Weights of a small mixture-of-experts language model, trained from scratch on English Wikipedia: a sigmoid router, a variant of Muon for the experts.
Below are experts of layer 3 (counted from 0) of a mixture-of-experts language model. Rows are named router (the router's row for the expert), up (a neuron's input weights, with its number), down (a neuron's output weights, with its number) and show model dimensions 0-191. Each number is 500 + 40 x the weight over its row's rms, rounded and kept within 0 to 999. Numbers have three digits each.
Before each expert's rows: a language model's description of what the expert responds to. This comes from a sample of Wikipedia text that the model never trained on.

# expert 5
What it handles: First pieces of longer words such as ins, diss, inf, plus spaces and year prefixes 199/201 before digits in dates and tables.
router:522388462476505528549464542593473548538470473496499499459507519526527507528478526490510451556576526484486504471479465541474441490525540565478537459536478546535470493477517473539516540491512429532480459563552531464479545498464474536487447497527465524480495535489530507483522491472468452425598508527461473531512565487479448560511479593534548575471494541546497467518511543388515511514497559443487513524527437530535472416503505368467521536534510490544524486532498440540449544487493477443488469559507573499526471462552453397423478575485487471439498452455552500523543498496499489525
up5:448501509485493439531533525454502469472531585505499478487504479447512504477516498472536499562484577464536528389482455553454542526480486560553442503516479509511495451540484493453531541445539517506496527408456458541511522491515492543488497520515545524517484512486556469453518575521607432475511461422504538432495431449506451465511503478531476478579488453539463466599516502443537493470468555498489364511521423488585574471499518497523459500503491505541534494419548495485506428483455483477531447473552488483517506514537549471511493522461521485453496426566433559559496510482559544525
down5:486464571439476521554637480434473513486491504449589491494518506489517478561479482535452465486537585530495558496495493449469565463452494511499545522527539503520463568486455557455497431502514474464477507499523512491486524442547578541566479515479495512451538469475502431441498454496476463479552528483517520528493520454474494468507512449471531495527461509524513542481473491604533478437518427445510454516515473526430520485545455460473518516487555513479526559573575560569447609455480506468524555484555520446533447493551541494525497480515427516493486505432516501462565473589549469551
up6:468504453508506546482544496528486441532568579501517549508540518519545468499499450547460429488520498515469518460529572515445511481495423513568483494513454553517477558490517489558463549508534510466588485422495448469516570540454507498437576480507483528446518450546481361505489495532505471494504501516542515410445477438524459517521540503384517520579509489498548507552492452542531521531530515529462520459458479523458474551514491526461514511485463474502485493477490524526577508485402481483529414503440537544487580447442537487511447493476528457515546543466544468538489432432567463483
down6:495501468546399531545437534462538546523472538485429538574473527552567551477498429447528520566557471541476432534494456503589585499425456505426448484437434487520562510486515520471545491557498423514509460389439513544537512483514499515572527433523501448429526489535522504484543514545486495497501571504512439468545502519536487480497524380506472489489486438489541492498557547422514519487462524487505503483476487502501521532462455471463528551507514440563524451542514488550472511479492538567458441545514529482531552501489506476472509525516421500529525577484511445523507483449487517466
up7:426502470600503520509503567521491472490512560495483419465508495484556531434458465541497530558462531529505508453529506472556532500519503460509566620470503496551545456465453444496611507506528492468529504450476499520498440434410523519465546543486538517553491507521573444484445516504540527487555464507522455505406515485491522489493515553543523409473490559464454505461583498437512484562504424512506480504499479546500468519512442442565474491529511538461493518541466457534501488426431468520525500511470476481518622461472463500454524503512524483484454524464530449512415491541469435536
down7:512478517459474525534568454403488485508562524463475528516560475442492441414531497523507497536467528515441541513521439602462494513537526434571519449506428481565553532470472489550519487545502508506495430508446543495489558410485458559405489467452435520530527531536518470534507527514474526450505528577518502598431492434446453459442480552485491466495528529522565518534526466486491561532499488448464543508466534540510514528496459570548507570476498570513581461466541525508472520509511550493553519426476500484533546574424514473506475489527490485529479515454465491462458488523500519579
up8:529525470558529470467505517537510472517427528543533514534459550523511482529446508455466518516534555476655485499547532535482468468563496489487551526440527547537491470498488546472473549501438516480489520515535554522453446451506394566461488449475531467554491445489490485489505491492502514461510502479513535435476512458523516433469524448523540551446492523501442441477479511525489487511510466524570500458468532513426478512539466596438473526502451442551435500509515402458572532517534434523540604494487484443545476489502554543515472467551450506504435539598503514443449499564481511550
down8:529515531491445602524565523504469511466529530477447493480466515539495495518566550530531474533509458494441467493459478470486439468484471532509525466492490513575528478509491525441468525492529510431512452514402589486424482424449505560470467544558472517504488519525503537465515504521454527501475438505507560442449472489501436469505458525479550575522495544501526409510437512509504462405496533456413517496436526459515486500538479542458538537457476559502495452476479566459477509468546420541542513600481538513512526444544459550541466480390483526577479537539497524502498556463507562432
up9:551553482512544521452512427448529413487470586508405465480489540452473539539519483484483486480459530578458464538447500594516489422574492509487498482458531522563509463555509502507561479532537503457619495497600532566458497456436460458480520465510579590545517468526519486487523524436504500489527478480516459520513486453564492523524450532438482533471591581530507483483502444513456483519413467529509485522519468501503497509494449538484537539517522504520515515474506480476494454426486451561500490451548527523453539497528497569470515524451522448471485501511566451452509496552459490404
down9:494447514578451537477488498509474557515519518552483457542553518468491486512512510419486563558501550469491475527504504462512477467534551487508448496471459557516520474404490529584508491454520537528517466503461504497500445499500500583482480515457558578475491486618507572481459549515462518543452517484451505487540468494451531506524424584462474482459537435504506542507504509466421551500465546509493522480489494519586509549464539469526468498544503479421415556493561482513470529521435505468477473508474516448519560525467593567480484608477484424501488523472557396475575456501524528514
up10:491512502488465490513461515513557461445503528607521502429514486521500546490522518509471471445440505501480506575501467470503528472579514499450543504487522512444402443457417511454483531488511520507512557486538512531514477489526542478558503411465531464522495509518541468523478539429480506483531525473526489447596497506520484376498489493462484472507497520439487544478496469474456373538514567517439476502512472446491529552497571508477496465500438424537517533490507476520482554533471518514472523559628488521428482478514536523417506491544485447497475507503474614543476561524400467481
down10:456468505558472446512543526421454519550536486505497499554533547495548560496520509489527449468504542548501572571464505529511462543577484506493474447517578499550404541471442493562480518545519499577450524468487471509441497529483559420552466538537545532473542497525479501518453425534508541496500457528506403469454511420459448474462486534480502457512515506491607552456530394552466496478535526489530535503478426437508459415506442547475487455529545492485492473519455462502472512526420493497540482565486508540492557492471524478438494528489544490502539556431462491516436514505546551538
up11:550515490489508439558529553472581531500455537435475476507460504475521560473474536472488537540507475480480437488511436547516559480500510491484524466527474467488570532547450479540539586553520601483523476490484460489496485508493564626529519464489531511482441504506497507491494531505461404477442438505465462530510488554470497520503547526450553465529463540503519420441441542499443570521474461498398534522443473553564470514572463500524555491512477570483507517553513459454428403558429483543536520508489537489576491516433490480517497530562451521537527527564519531538508514472456512528
down11:476564533453518424492447476429481465488475472517474441524463499536496516466580482542491591512436500467450451521534457538521502525473461500414544421569506518481517559477527491427483384427525529514502494500479525504518499502478511528502488511552487548435471430441544542444439478510516497528409504530427464490504515543573510540576471518520505510508509514505468536525523545505509473540488433567438583471513569542536476514494464576517557492538472576456486492483512473480471464471485429565542533552602548474471459510462499459531503505506577538500518469508516522553532522479462443533
up12:560499486457513519503487561519501519402570525509509504533504497507429487488474494432466450538556529537486510479422525541441491506540546518494450512479472478489426507540515522530449540502539523494534539493573481442470495441520533513513475472522502473492543518453496518503424543460479520471493561480503447425494514482539526367444476522434470481481458498555476451473523445461505459488512399474439494490538567512462549504473500432463522519492434476509558483602500398504501495519521386500490462474499488520544495466530443501501615550469554482474522498439453557561508533472478471438
down12:557455456460538517472433516457508507439500541483514466460451501473527534539482469509477525474577477550495501468493499375504545481634463584519537479569518492461527488468422540465494535514571497479542456536453491498525517477497524500505445485473491496457497533532475539518538503501498452477514545443419427498492521450472430568490495446489427595490507481531489504512473532584463488505541522434540452492404426458541458509543498519513535441430462557476557506511466486535531420434484477507458524474486514481551470524465498445461545527538480495424541470459540499555524518522525452459
up13:444542555553505531510474517550432418499574497535519528551438464514472480485528482516490489510483526515469433401466487527557471544586512516509498536519520481479468424496496468487534549442509490475549559499467525491464559508435507533485527502510480563462481522499577470560427531507555523473448489547485536471552509512636464477573447482504517502552558476448510464449465444480517516499484506480504537524526519464450547511509483538489473545491505450379516496549448449437526519537454468519494497465458416442490432479541538505443484566512458489524475543492413582494527496524453449523
down13:509527507435476488455494550498532517520531539547510472541502566501578433597508478452472431495484593495503494497553461552470517459534548547560515547518559611506499441516531419538462472505435478538473507474511423534496518504472541518548501533486476456535472526528484581475455476514503500519514448512490544541476592449518542519520533424497487471476553510456412528487505474537459447500578479471519534554475533508517485511432519479476487456499482552502493542536510428533541540474531528488478444555503517458612417431435548524571489494509460485437508475444473494528466463557534541511
up14:514441532524466473514527475444492489392484581510492522497468566571432491425464464518534468499565482494516505467429512584452523499486457418466524432517526477467477530494545471466443519474503487481513565537487532476534499464489445483460524512507498544459487530482483512535455507474507410480523553487492523587553419539539481442535558526514390457510492460404492513511488525503478534502484579482496555423461480539599535426510485533534530467544514523521529558453489489442442466535454492520519501513497530482500554450578539487530489499521451507471486503517403460569495477502455454440
down14:461476579548489462506506499476521522450442424507488490532534527500487441513564478536515487555527570578508504507469448554456455537532502504471500468544490527517495558484563524505468515501415484587503516509440537523490454455519440508548556533500452490502531503447526489498509517449550465455562523480522469506503469575509497458541491466484483518455458528477487463540448560473470516536467454583485472523503574557456499508608499578503488495524459485511560532444492478494478459413587464470468556528506437556526432539538451493448454526449548476435462548569467535495512485368474500482
up15:508500489507538541425537498416518485464517513512411468509445571533543456406478490482459506511529449490511458472510470616485572496460554423531539524472495542477464516540472502525541530500409530557467446420491473502467506435444524547459482506553498468551536477513497528456451458416448478423497495482502451587484434455586515516448447493513498501474527548502524502523493539470518396517461556533492473473519469521541470487465559480478499589453545483511463466479500504502529559453496524543491512497488460567537514506510482531476465475510610497491572520480490579502475502537539456547
down15:442480498497544485434495493486468567493573478438504494535434480460471585468596457530496562529476595568548513513550476562472532499441486483566504462446529513537500522522509497570510448546550467523532498418579485482525524437584483502486502469508476510497609561512463488445559487452494542505514505525465458538490465523519481520548471529564493441457506489615514504454465508519506509501495497508501523565522556491539510457487568484395485518489452480566477492517537529460451495471501571502533547523463519489505527492479529462460458481518495500410470601483518464538519542498425441516

# expert 40
What it handles: Pipe characters ending name cells in tables like election results, match records and footballer lists, plus some name-initial pieces.
router:486555509453470443534564467510492542550457543467464484517470439564490487496510537482513527479524479457497528522465460583499438527489532440505541464433411499577525539591509577564466508525503491538465492505538550516556566468406474548401534460499461520570476499505484497532496469479475590430587480479513519495532479517441510573569497439519501488465464508528514460493442479454519451486508555498545475503485462535549551421541456554475387450502498496535489508426505505487456533452550450532489472527538504516530541519469500536481501527468516500554457456450601505503478514498509506451
up0:562511496487482443432525440528469467483458534472549517566519465506488518514508529492461509496537531421485502517496506469508506514473520516517520468485472521487513519530523592515486529470511536516575469495494520502543498558470519527503496460474536552509456523456478434500508534495498502466410442532516492539559492510480581536522519546495439547530684578460455524515568420493470605502492536555527440503493489487550519506525462512619502488497505452507535586503442558500551511471463452457480525557507514559531529560544500511446464453465496487564454456510537513540459460509406464441
down0:478440444491473446479512594494533524570495551475526542423549490543563439568519540487455486476475456475524538475494451472461440445534485460491438547512524477561550577450522459552460499590541554406529475473480527553541521449491456494506491538519455509565524564553504563456441515492501553462516526446511547438484510436505491481454502404512536449496548454471517523427457471570508478502457514455512524460441472501415479428489513490516491452541389518509509467520473462508502524459429512450486512435527467457503541476509498504537547503496491477533520498516433526537488511432494508467
up1:472457404463548457515478471532445497438480547513536505510549448542481522505498572443503544461564497499462508525499484530575467540552540483492542521526487466536541465480493468424551548468554519525526579537564476486482462455474479483477389452590548548519411492399465422569472470500508478516513614510467556474499500491480471492587489557472504499538449507464491521542479525508429455502528511516454465507572493499543515467516516490453471518487539476529545487526454490480543483469465475594523471430552428457469488524523535501431515510484482489552450555499463498438459521474509506557
down1:509528489432486425415452513488487509479458491492542528444442437517492503485470511496507506466563421497523493469537559461530483483438540549516528606522498482527513628535551476461454493413478536555543521432437570526480496435452505542447470601494443474521572506482463539489499470543497551483536493443462543506565468534516464519487519479517472515529520501574496545506557406471535510511462593504538471479534439431505457514486574491517550486512493522520492556441513484475479496498487484498497558422489563489534490497492570509473534458481467506410483551505467477461531481465513467437
up2:459499399446476488485457464529498518513448538531457490495491484493464489443523474474512468485455467481542523491492457553492549453492474505496516536507429565479519472497493524518512537515414515509557604494494513532470545524610507465512379494519442474493476543457421474429568437442463427536486560500542527528494433488476487480520526535465462524512452519510504519531559521543459483449482528429560505494483487512521581537504521524576519447479381487454487443529467509523479461462503497454544491472438479542513565481488536521546437521465504538488497462513385524490474510515520611525
down2:499465522544566486505495509554516441550520444495608465488427441482482478491394537481495551459490501433545593473528529508525449558435493485491429594526415508507488465454527529453443529466542480448505523522456553549438440484505476499531531591507470527583553549483461481446491513526554516523486474548509484474550489519479507550468463490514497519539506478534451468481479508442405471564541453509529495506470523411564480566448518516503534468487416464495543535509540556460530503427502488470472525493499431488516519560437451529460454535456498526494508558511461550497479544508515502504
up3:505443545501385449436570462522523502486486478498555437493504527499375528519508506445495554462474411462498449510486438465532492451508378481474536456550444514492463499549453587457523557527489525504470457480475503494522498557455520511490517483484548507543530521548517484455517496441457504548590486464505494452516495548510508456576480574502482468514483545451486542487505475480476471534416529523515517521489547491478506612485507493484455497513422457427501468524445494495529536467580453445492494497507523489508515518547512438464505474487582431549453543441485542418466456490478508519
down3:479470469465468469540544516552461502500558541491442458558488509464493437445512464488517477432512538503460496491487439546538498485533524510556458464478583431506555535470556460472499594472542498518467566569521487540471478455502514431554539442482452555558515539562525492515597497484506500548500524448485519486442424477533491512466533450495559464408555468461574478522470471489485510487506485513458480464477440518531479510541500573524461435470508446516520445515486444540484521472585486532503479527537451516609463523431538514582540490482421457522472479434457493521454531430497536459
up4:444435541442622556530506501513464471514518513511502511489482502501547470498541405549540478520541482546444430541505501465551493465468460565524447589563490433523558552533476508527438494458536477493491561474592488410499498511473491487493478499514549442451502505500477469492455529642520452498484500415533521538511461519563534487454492447526507495488559567490546485439413472493462504504536498535475506455494525462456555466446440523471464491469522470437474446514514438539541411472445491506463507511455477530513484552503497502551550482451535479591432522489505502493511521520522483510
down4:448470528477507503501493474478560473554470530544476545547515504491460503457535546515438486423522491501483569481512542506554479503511489443459529556486490483505506442486569461538490568485577515517528568497438443566527464475420535502565508502501559508502504498490539440513521536524491497508401459533464541551456447443580484467495498509545573473492450564454485478471458557467435489489490582560583510430469424428479488523485497569522422547513552508544499506428461482477415538571536526440551439446506501530469518478468493509472505523530498508444483436434566531491489552534496523500
up5:516493508525523412513541502438661520515522419542536506500500466450499465525522471434437489518479446507591375522438495497480513466526603467517517490500495526559507499471504507562467491494480507426561458529512524483531503558499472499421526476460490519537454543511506520484537517574435496479566586536555544496547504484601545465537511449504520474496663489513451479472481544484444511476473501467478446472507465494456473522454480523522473470539496506504523479496448494480443478491466517510527477478473560475556561507514537541472507510520500485488466465519460497433467451513449501538
down5:469489507530532481455452421503475481474493505455486523513503583456469502585507483497451472445433486512449514492503415516566508482499512479438498561444497543499531508486548563565456569504546467525531467449534477521556510405484476552475509480449501505502474484535512492494546486604439530479551494523478463504474529460550532463500511435505524505587502432471635506456501528473509527518448556507477518581467513485503534404525508466396497491531520491463526589536473435469472510491550621471490523514540436504505528470448467495499482464524477497514538509450521462497501570481455567470
up6:538537472490487495539486526501506542512514536442557511484500521510490534457496537483521627431531450510534539502525503492552506511514514534546518482496503482522418512504546547472490474467415499433555444499508485445545504481505511488514520519440492510500512458537504458435555456528456490416505410484502502505459531455519558475439548547493442487486462492536538484431569387425504470473421548572433425482577453393519516524566471524517485501534420476544512472553445537485429540502559550457484534497474435498456530527493509433517536476479502468471526494507499458501498498539516457404
down6:445506511483580519502553543532519427537474433439489424495473445454528496524514485503512487464505472499540450490570451533475489489482519488520507483466482488492567497465475497519477447467572500515586583522558531478523514518488507436427460395547530468570480459576521453521472518402468501542455455458607544485551548519471491566570591410485479455471499518523508437497459542574520461495482545472474436461486460548472512491492520514544432455469544516487561518521524493462483537467512456488516514510484481502558524522548500443442583500487474504562466481467517508451449550517530443497
up7:539514470487513416527526530506525517502457515521506462462524541482494467495502491462516516496496488484487492542459483546546569522529429413513467495480492515490512508532464507504510571492511489475559473533542490519469487492468505564516489450481494447470523514451408487568511508494457557419591447454597400461479505534478487444572460577429452459535498432509526497627466534546467422528467488540531511498523482470462523475529444493497485513505556469537495518515443453432490510539467505562478460543544347475451498543540526576518519513494528431524530477509526565559479491484494552476
down7:506440551433490486475548565586535521472486563516512504509507471485443450495529487454530524541523490569550505479558507457569487455571476537525498480533517491499540500515494474559530510477532478539486477482531479536447548596562411470491614460458475514578501508505499441510466427479545480496437574486434503416515477545516431478477515468510506444468484545525538528450521526510518504573451490455554553470569528480544538521509562467512477441490542523481521475489462456500543511517531527532560479437455422532569445577478469501548490511518473491469601503516494483450501499429452486440
up8:541515465592447460425506520505541500478485501526574486534478482445486510480473544524542556527444506573518506526501458496496499458571506471490437460487502486524512525513510482496476524607445482476523598536507390455514485582451542473505327477502475466503511517510502479479455475553489574479480530470530552545462424485555527551531521464381484510536522536549456444500511502530529501529511534525565451516474522522511468505524567464422557548507502463578457481470506544484513474477519543512524472559412506495499464511456548484448463506420494491482460462506470498496495509510479551530
down8:551501516571495481526471610465493543563515507517525582515462485456469509464570476504531394477471499493543544407394510537531419502519500422419440538498511565502542486501525497465465500502431500512523448499513514583523452491487594496494582496525479466456593483484499480477526463473488518559541450504385475483520482509536480490550538486576449515467533492487525484519517538468499542503534531431513531501517403496519492507461525583547485495493476535531538593538479458526475467498510529493507506480533550493431506492552437467494495469533491545544483457545488522441472500506544556473
up9:470537547455474512507517487499536494525522539488456503514540517492459523477444504467496513474397514513519486475545518517478505543575512423451544525480475463540533525517361443473532527554574475550605532512448471503519540500491512462472538402569495524512583520483524543489512480494513522469523435476581467466452525435535453512517507455494495499486481467503508525563642486524518442574445441492471575532569582530542470511505482502551503469452533500523485444513560494464521457429545465489500498532512503493474485488487471601480463439481588457526470529489503503498478491450490523447
down9:513448542476449529557513448506481439475497498553472518523558509455474407494520534436445480494526510425510523477540493482513437472498442515490501497461449558540509578504508472509433515542513545512522449441506511582494512413434456483486603601472433534519488461552475482515491398535504481505483565484524538566498485507426451474519531527543517467545502467564517445480447562455516487452464584510521557496429535482529555471567472507453482563497463531503553497529483520508471569473488432542464469477551543532452501515572479423535452494515516494518492504481516430431549520509500519496
up10:422584518484506425504546488515510484493470507453498506513482504578436500528466538489501505444522472371526559433536471463453508518578575545539507452516530481497529530560424454476511535495340517473512473503536542534533496475458530539452475512528495479543453483452525464516533514470501499485526556476486540492510516448581553457537382538502549510481508522537502513506489507532538529520475485462451527511499471483529493458544522525462491499453539445518482450548464535484549530451523514412492468467450530549471487584497493567455594497522512533604460498496541512552508507517463475447
down10:528539493487499517472563484553539503501525463461506470452516520471460461460414431530543476503465583535543446556477514539535484529505488501524448498436517440486585426450472497459481546548449591501482530544447495443518508491563540491504533510456453524426468455469400564487487570536486480520533486448422481451404531497518525538519581453592493499445516522550474468489514490493475627474522511497499484528526497496546500527535524503600516475547500465512402561513438542476476466549506497548504555520507462490446495477527469509509481489501458491513572454501511505499535515475506582542

# expert 32
What it handles: Spaces, table pipes and year pieces like 200 or 199 before numbers, plus adjectives like weekly, digital, solo, weighted.
router:539406464484523523539449527609453545520480474486486480450522500489513512559487536520538451548545520464487518461508453540503418519493548559490552468552512523522456492465530475543501531482512448511489436575558555461471527514467471532483451504522479522496492517477525553471526482473464468434578504501445490560488566488473447564513474593526532555471463530570481471537479526414514534501511551429497499549516446547548473439518505369489523534539514482507510454531488459529474521486513493426501491561514584504538451449555439397407484561499480481468496459454547513486541512475512506505
up0:556571469499452443468515499502464503511508513448486502521534544539513545498517492524477549468470432523520523471505468531519580525540490497501530504466501491501525557454507573548482481523493473503569537466493494581548525474501475491504450481443522460419560460451508384596509485483577475510531495432517463493455477490460505503588549501533428532572485512429512576442537468515452537554542565444499520530576565500520501534499550462519481485561457513505458530535485565479532492560442595451468488517520453473430479435563580503552448465527465474516482488518501488545522559520579512487
down0:510542497511479548477519472478477542496486451510554497465484499493524544522453530511537452475533499569513502466446490510504486527428630476471543526543454479505541585501489475512440459501513508548505544481546519548504575614506468497504523563451570520499459507473431525542533488441532523448611455476530461488488514493450498469523568542483439572435500465469503495566450518463457440492468464528505479473476486504481403520526547433475550467488518448569534454481497486594492432555490553468450480500474471549408516555480467503452530550465506552574502502433506512443475508523526478522
up1:529494504528473471464518549477436472558563512567484556561537531485428532520481471538468507478502484434500508558541487512521530430524482573462566487507529566486524479464474470388603517425460475550514574458495421498549577525553517497518454456510499463486541466528495396519479472490527504475522517511527510520483531493435503558459531505514514410474465477490529475417506478541534527471549474489497541518516495437469476513509510563521476483533503509461544527489522479490474481505489466483506421431567580565470546524527531543532512522530564485411592562495485505536483475394474476459
down1:504498460450495545453485456513480473514529539461464596488487504531494529564466523475400466553505549483504508435485463507547573462471392480514485528499522587544472494500471557414478530464450482541523546555490465579513503538473555484506497482450501569472460477573534561482538515528522462517484438441473527565487519544449443510449530488463475464505561463558477437524486519415507562559456513552399465480519526480447548445493504475506521483520537474486499455449503482504517420457470516509410522519503422439506568504457479489505593538474481558502488558514507494492565488511536501508
up2:506460563591469542458591423510524500513506461496527557541481482524488468371511541514460505512521417523523479560519502540554459478514454458548450584488499479494519496524447477514567508502400487484557496513458475463510490512410470525482514426484519580553511444485490538529468490443516518664511505517508411468469540468555560472424496528538492449497506522525518450484509501498484517521489535541532455485502539570469508424526477537476517504515457494519495443566530513549489496548546540498494479470463537454561527484515494468507470526513552517557456456474476506460591528543507484499
down2:456566588439505445570420500481469495514453453512479525468485518514581500499546500484551573500513460521544548470438533567486471477474480563558499475491512515489479506519519492519569534566467562473478545414495474478511519539531481491512472522545477508545491489497479471439471565451557535474479503581426512540497497595463546480448448511477527450480452547457529520505404514473514612579416487475467556498526564521506405547530525489480435519573522472501467414468491465515474471474448485499464503528456537505508499525449495512529448470472490486479421525488562493474475539447489490459
up3:488543555541457452465549473371527482513543521498521494469598488452564479461541489427503596386432559474572504501483470512510511465490472563465460514464485546503521467526470548564488531583488495523521470517447449446477487593559502518491458541565471467481459536513508565590479516525493508575513504482480505518502539500487489485456433439507469513499530528540532467480470456465564473545566473423484520482493536587530495516512489511555479407460520528476499553532519488388442507467539499485484515505505477451500520572497440490440504459479487490519482495493538515527503488479542561505
down3:463432603527504523475478482490523543525453439518485487488501483612519509534526423514535544505505450526531537458519536451552567469413462470482510408554542458540533454484524433540442527484524505510490464475491505543447465566456462513516535467534519507552547514444550465441551541534487466519469490497523478497507421537491444517557487423496555456496460479447507362516493497541537496504452528494556473548526518443500545473473495536511498530451532428542492492566515409537504483511494463480528501460502569466552490440443479433465445515478543508527481518545444527530525518448472575511
up4:503553518491530545487494473462480504471581567484401495495480463518517569441448473471566515454518503502480539489512488517527509458538403530497517451533518501537517530497525477451481512509441534511489486502508529508466586508474460491460477550486509436489508472466479437496522437528523569539573607479509434495533513529475529546523464512542504441536690513505441581525494495461507539575461461443477520517496490499517530483525454510569461499485479450500463473568479429538522463463505485495466568560488436506494592485476511497490526429550452543476529566443496496553539468490509476476
down4:516544559498526482529470470522525519450448438490483497542454557473509481562514562465573425474499494463471516466475501509448569501502515588473519518504480514571483532509525518480581487439503494571614518523461544521533506484573485499503491481453522533507560478641517450458563553510447430565453450552492459462499537528459513559528479443507520494482511485560511425501444536541447499522480513455475503511460544459406525474475472533494546463481535496492420457464522470504482428504493505467464551604455474516505454493489559493509521588528543465509411493531520501537494500527505547474
up5:466517539652531494507510512483493459517488537565483460569498454479507454492489535504513400496449512528533544530467504462413449522501439502549567531468573490553467490516488498461444513473418501519460638454525560495525465535447521577512533498484506478526464513518523586480455506478517453528496484528503497524534533464495458478467481531479459565555468521522495442465505550501465515487534513489450492500425468495587466456537531467540494502481450426476551499493519548454560462449510496474411522441493504435535523483481454495503526408540484515505545504544465537463445490507564549431
down5:535452509504504529516521563491485483525485557568455451523527453505491415540476471466488473527522455453520474497501517497498460606486440482469555512507466493504482504441439508516396482492528501514464421527494517412597527413528533529525451568437523558464574516575423530545490524553489470487562510536406503513486489508471497568525437485572563519504470523487553449478530474543466520500487516378466556482503500490457507464532504528529541515459501516435554484479505572462518489486537473528445495587451459473477511507503409470470443483527521497496529508487412518499534521558484506521
up6:492498497475563525519521528461465480542521525488522564480445509460491549501539498502485555540505501465496505467550494445426465467523453529459535503340583518532474538545543518498542493527443493503506497490523460495564481513522498547505471557533493503500668493531545564539494462519554484507518522544501521473476552588495481520495469435477475465497497554472501473485483516514457516439526501504511434449475481502493460534514531520502576440503549538461555512423459483541513454517435514521420524493448370605489477494525533498506520468425454568537580469489462516471469490472477516495
down6:469470517495466499484524453491497506488514527438514548449534421471549546465539557550487463447448536479512491536545515556512484523523522434419504519581516537429529483466490462542531504505548471550539488544483519543497522462502535495455489549459408526544387497477543539515491397580432554530478549475484547538570452536420478494499540493503523407529478528523537456521569525505512501568478495499438537512488443475535455548582535415557538532519521564509477520545521461496548552514513527541517527471487488516477455518481492500584445516495443530578487474490424508531526495482465573504
up7:491534446482519444446467501521511511472549460501418512440420470444504512468481546449550478467437467529464495462457519424490461493564554443529550502464483549428483519462486532457492406510454526524436557517443501442473504499530528548532457444450498482495523468454492455581420554486523488578473497489522466428517508518445633493526485462470481508439544502444465494506512571493530483504531466536509536454444461509507477492419521458539472554484548522487505505471491468415542475510449475514423484428535454539548527572511481495578468456434483497492456460480502492543523473518468486540
down7:491461444552464517503540529502511501467488465531543504542501498490487484496520474539565497549523514424497477437437481532504474510538522509501531493634507530547514516544549487456537416536563509444486483488516439487525491474503485490524513522532515478533488488559494481490482512506495442508429513487480544475547469495464497490435447541428558496588484457518464492544451457487534504583518490519442501557496548463502583480438577537509563588522474487449573438528472423560529543459556514514435526452512527454555521524532475622559464484530492505445461420482548479566463492523490448423
up8:449497492518470451459536475532549525533497519502506468471417443550455544500475511474582587427533550504502510519512508487531566497459529474516480576504563500537497499603418612472514550486463587492487529496529571477506554549494538482464497521531542458466480508556531483557451523550507493509522457418528483481552509500494473430505450471462430543490488475497466492519499494548473500491485567451479516458515521542546535502461425507484468475527520503460507596545504502505529488527576439491529450493461424500553527555500539528477438467454480469517516516551419530518448445439596523433
down8:513457532564500541530443551489485506485498430522493414492490465531530500507526471511583491542488492573428448527534517495540539464455461478510415471482466441377479508481586548494489509529493443523434429532484505474504486460561565479441516546551483492505494457489499476526491493515520504427421526606553546510478460458539489459514515469466448436503434504460508531503429483445535507502489590469538476546558493494501598461514527472510445515533549490546450496528559504526509470559493559492572484521519499483535491490562493474513458589530523482494577562491518566435482467494454486477
up9:397531511597536510436472442441492475524423496570443571486587446585515502453529513464540439481482450520491540509478510552520495514544457459512491482433520530526533527452353508499507452462494498509501519524547450497570473582539483463496504485552553497502488429503491525577531505523511453612507516511508497468527524512513474512546516476485507522473511540494541451465504451525528463504541479535473520539476476509478550545547561518489505490485521561391440495542431464501442482442516517526457507422546489479519491515538415547522461514504545489435480548483527555508516490536552486520
down9:453449554454485479554472497464559479553546453508561517437528467506499520560400602487471490542481501527523511455475458529509530526502480509530550503491568488428490455474423559457548523511452490529469518477514513512478547471512516528468513491501534494469497567531502473533458493462486482450514491569478566490459429501516421495544505457442442503529526555548509460518570511525467554541492535505435447500485449504459537569491463559512524552527436574442491475476548543577524518423495538524554542467432458490516521465520527487475540437455555398490453456526511519509480607565524542522
up10:500496473585448494430397540559558469521550449430490477443514500509540520505512483594509430515501396504540497525532501535510531477502546498524468493496526473523502507509585538506463477482422523492539547451537414514504493542488473461514473504576502495479440422511522501525486464565530476500541456498521524526482504542539515530447432538473511459468480470542515463512533484496526473538537354518513462514481496491498461516502606452542540543578479531555502515472461537477524543461513548492475476533463480481418478586481490514558495515494467574439541595462508490531572467522474475450
down10:491442488469519495490545504527475536497465489538529514490405538513492490463558529522383525488511523493475514530425496458486440532477479490501443566533444478487460484467456425540565514515546526490442439469542534476539498479491543495480533546438528508551484540567555496497482516456542459499510546564521499528517509471459550421480504464543500529585512502470476555481469480526461518505530519440556538464475402426526446464528507494453522397392510497548501550514531520516485466526461507452528525524471457539475487572574539502471496528400448488523584552465521502526468438517416462449